Experts of a small language model.
Experts: 32 SwiGLU neurons an expert, 4 picks a token.
Below are experts of layer 5 (counted from 0) of a mixture-of-experts language model. Rows are named router (the router's row for the expert), down (a neuron's output weights, with its number) and show model dimensions 0-95. Each number is 128 + 32 x the weight over its row's rms, rounded and kept within 0 to 255. Numbers have three digits each.
Before each expert's rows: a language model's description of what the expert responds to. This comes from a sample of Wikipedia text that the model never trained on.

# expert 36
Description: Auxiliary and linking verbs. Forms of be and have, also, not, and modals after a subject pronoun or name, e.g. "it has been", "It was", "He was also".
router:134087156088168125118097147107076173125142185171108174166138146103153099144117112120085120113174110104133098119072102149164162106150116154156114115187128093180085100160195118125156194118157160122160088182089137160138133184157106164159154081162155190089073132088169137138138141091163121105
down0:146125160135140120127119135140080125134134125152125148073120124120082174145172162089054134110235150144086116120189110116106066161143189112134148085191128147148109114078104134117159212123164094159073204122123159104118134166096112099132136114069142140152128131069132127123151118124131134171
down1:129157163104111147138156061091144116123128123081122120058135079135146142102186113085136100125127110110090139122161110149082138133041125119143133136219156144143159110094203046104130173110102144155114114113112128162140103151131126132128134152117198183149132080138166134137107103126029130134
down2:201128104104144164171134120113177075117125197076155096132127101114100079092164126135101180124133060139106175143177118074169157133118103106153213051128131140107132115121162164067125128155093172136135125131135150167082104125113123127122079140123145132121130142130118046094115094081153109159
down3:147100184129164129163046180087150119140145126122129136100157142140116134140118095099141156129122114234108132105099129165127150098166142139170121119112129148133162124135141133227128135079178111129109098178036159163105128129146119119134125139163128136167160188125140085179130120209179142131
down4:158123138103134124110132094152088132143126104138149111129076051150136134114197129126115115117135124125123068141141190127107149064141040117119068074147157136102127201135171140130086184131065173169127077128087112073130121063138147146159089178100112125110105106121129083105127126128078148170
down5:174102158067205094117111167143114172106080130096110082231187155100128074070082094129105099158129196143097148124134142079127125122124089176075093125135068154104127130105151071142160120118118138132127103127111103127126164114147163153170177148162131112158133097126108134097116135084120153153
down6:073145139146117102119142158127131164125103107195127110121077203074114090149094126137129116130145125138177211137129126092138091043154116133090103119103124109167136096100099124116128049131152085087126150121082091155158117119142166111151181139093046105135125127170109164151140088131081090073
down7:218131112108077081128152118100188066089117106148101185188164133089139145171096117127108131169111148118141145200148122127123099151119189139129124162131056120147188125129116086157110163108083104116173163120133120138159140088130123130128193175153121094128141094154151183125095111193102103103
down8:135152117115127184156117111141191159176137149111015103121079143123106091077110114126129130122103135142041142124146127129130136128170074095142084137131151094133088171093167149142179170134179134131180163164122112183147133127127107115134123129165079122124117137094033128110135125143200093149
down9:120061124146071196096132162188159143159133127201130103131084190126158155152093078151180134128120099124149126223130129130129116123113060109131110121114180126145099107060084139121147082151154114116105130154156132087146178120120127159152191123118139156080128134098132092089130101176144129077
down10:137127104120157128150099121124166101037173117158131138145123136126132157128071120092133118061127094121137130145125135145086060177152135124152124184151118058097102070091146090134072149081215139120070125104205147149119129131129122109145120141151127126132112092191169146191138126081162084130
down11:151130181136077179137131144083128145074104105153155118101158097087131164119142168148143141122150125031177235176131120123058122095143050091127112122169163090097147096163126163147065127094125126103125152160124107108132128067124158085125150149132089157126074150168120119140137126127113124118
down12:132132126097139128131122127109111145107137140123158127133127119102147103192105123130178116128105083106202223158160193225090133072161123210118085144087140037126076128110143107127129145089135069119121152105131129129081125128121131128131128177123093130122094127160079126158156101161101107086
down13:104123133158089114098125138179085118152087111077136072126147135128085154167129132129130059135183146130114073110087114111121172239107133150102084122164098071151086147126112142124133081185134067119125123112117106146107105140150124106124115129050110183098089127111179120147190163124086095105
down14:164161115117172056157104134137126126092059158127130095130130085149118119085134127190113119109113174117132139068182071086053082155154142087152122078084156124121187123145122117125070098128099152117096119165139099077112130156086132081091136128136168084141163183147120074081093138165115126147
down15:168129130154142155138162106125136081086091148127198149225136134172137106126140128079132135086161118132132203129070102163129112157109125149132157144144137154127154113068147183120134069156133072070129138135168125152123100158124100088175125128113085122098109138198137154151060137114154044124
down16:084168118139146157088121109128077163175164132134154141143157108084185127156118220062099131138126106120135170132125171132193107122129087140064122146117116138116081129130158119131191134108054163098160147129134106099089144130131135093095123157199074193083172156119108120143129162130131169077
down17:066136109086128140121126064141069121135056127093061140126160215115160093076144103142111148191122147099124142120155133128111122115114239114136139113141072137136114161115132112145118096149144104101165131143089134176087098118101134103146161078133109166142149163161086131117130125190115199121
down18:143134136161144128110172164081065141103134142058157118145225097166145134061134085132092069139157139127176125123112162135116096131133146129153128172116162129123133089094144116119077103115131123126120150170067140102098123135060125158140169126098172140113147143142046129152067171082060150134
down19:156034175158110114128125162150184101154126072123137140052128150073095131163131138144142124053128125136147139140177122113135154125057096089169157119156166167102150163115152129088141129130169164142094066083124132103121106155086150149150135160109196125151147121166168057125154131153150167089
down20:119131184139114073090161120081160101046120139132131139193092157135153137209115128121051121063129101139168122101140123151162107152128136151126091155148097135157178111116122124129145134113069125126141161092124082131133137128165063206127160123157130162125126068102194164120100093071115153113
down21:129099147090127134167154130085116145141094123136155116125179126133133110144128032155175120223144144134124119159154182078126107103077108192136106111174100103116105141089146126150142145136206129161132167108135200122138111146146113195179129111139127130143042130151119137101163149157064137168
down22:151113116147069117188154163168127110134127142113190178119163183134091113173162160178139134116116151127120174112136130149140133119141153055164126171146096127143161112128113132121168121116160184182121141148138133136144160145043131123116173143089154144123202136143138129197037112077100093074
down23:127134152077081097133127146120120180135124108138149104121146120042114139158149124074136127153126132133115187140102087167046116126234138078140123146126156125121095118132128127124115095126119130044139171109143068124155065139119182106043142112116105093127148158140182146160187100152127115131
down24:124140106134144095136117160172124149159121137057172136139169154146121152125168137127132128165133162129101148141060120138144125151188139134114125115157185150089077109124095078118116169221107155108075121041065134085118109129123156123095138082119095106180150125153098155195094141113051092133
down25:149107172181109122121128156115164097123147143188126113136148175129091104128077109120117120113126125105147079125200128125173054090183057158162120089120143149050158119085115081064125128070133139120087149128170076128205149159128106158188136123134170134092137118128138144141104123187155128131
down26:126129130126129184104137138136123172128144086131158117128146096091188130108176084126082146105138126110120058124165184081148184112088128192127111105121150127125091141128185140136171157174137153123163111163113129147159158088173066139119132097134073162113154090041101050140121124168185085124
down27:130095132134182118078128113130142111141175136121094103141108148115145104163137208129164112098093104108094118093060146133140144128158133041123131185167111144107123107141106144094167093082160155031128221151131093113122137133100090149131139103184116127126209088123135152121087127135105078104
down28:128159063128113122161141109137108151127144130124197124133114119162102132130131146086096142190145126194201127136134136155133133125125139123127115108097108156166138204052119167214208187152179126103128104116095118128125115178118151128093075101128125139165098126118100122094048119079155150169
down29:129113122145066177109127094161209102186130121140099118130109101093178169146173127161118154136127141128149128122085136125058187132165145128099116129145058158162127139110149098144182125162123137156094111131074131108114093194061130126115082139131164153132147128157122169109088092125242135136
down30:065167127134147144179107107057139085120097136069144120150131200198106077139192062165154058129144075143132171131175107122129129129133116129140117131125084087099138109094127137124143087126069095129115143115079127127131130153123147157118205198074155114122112124136136131136088090148076138136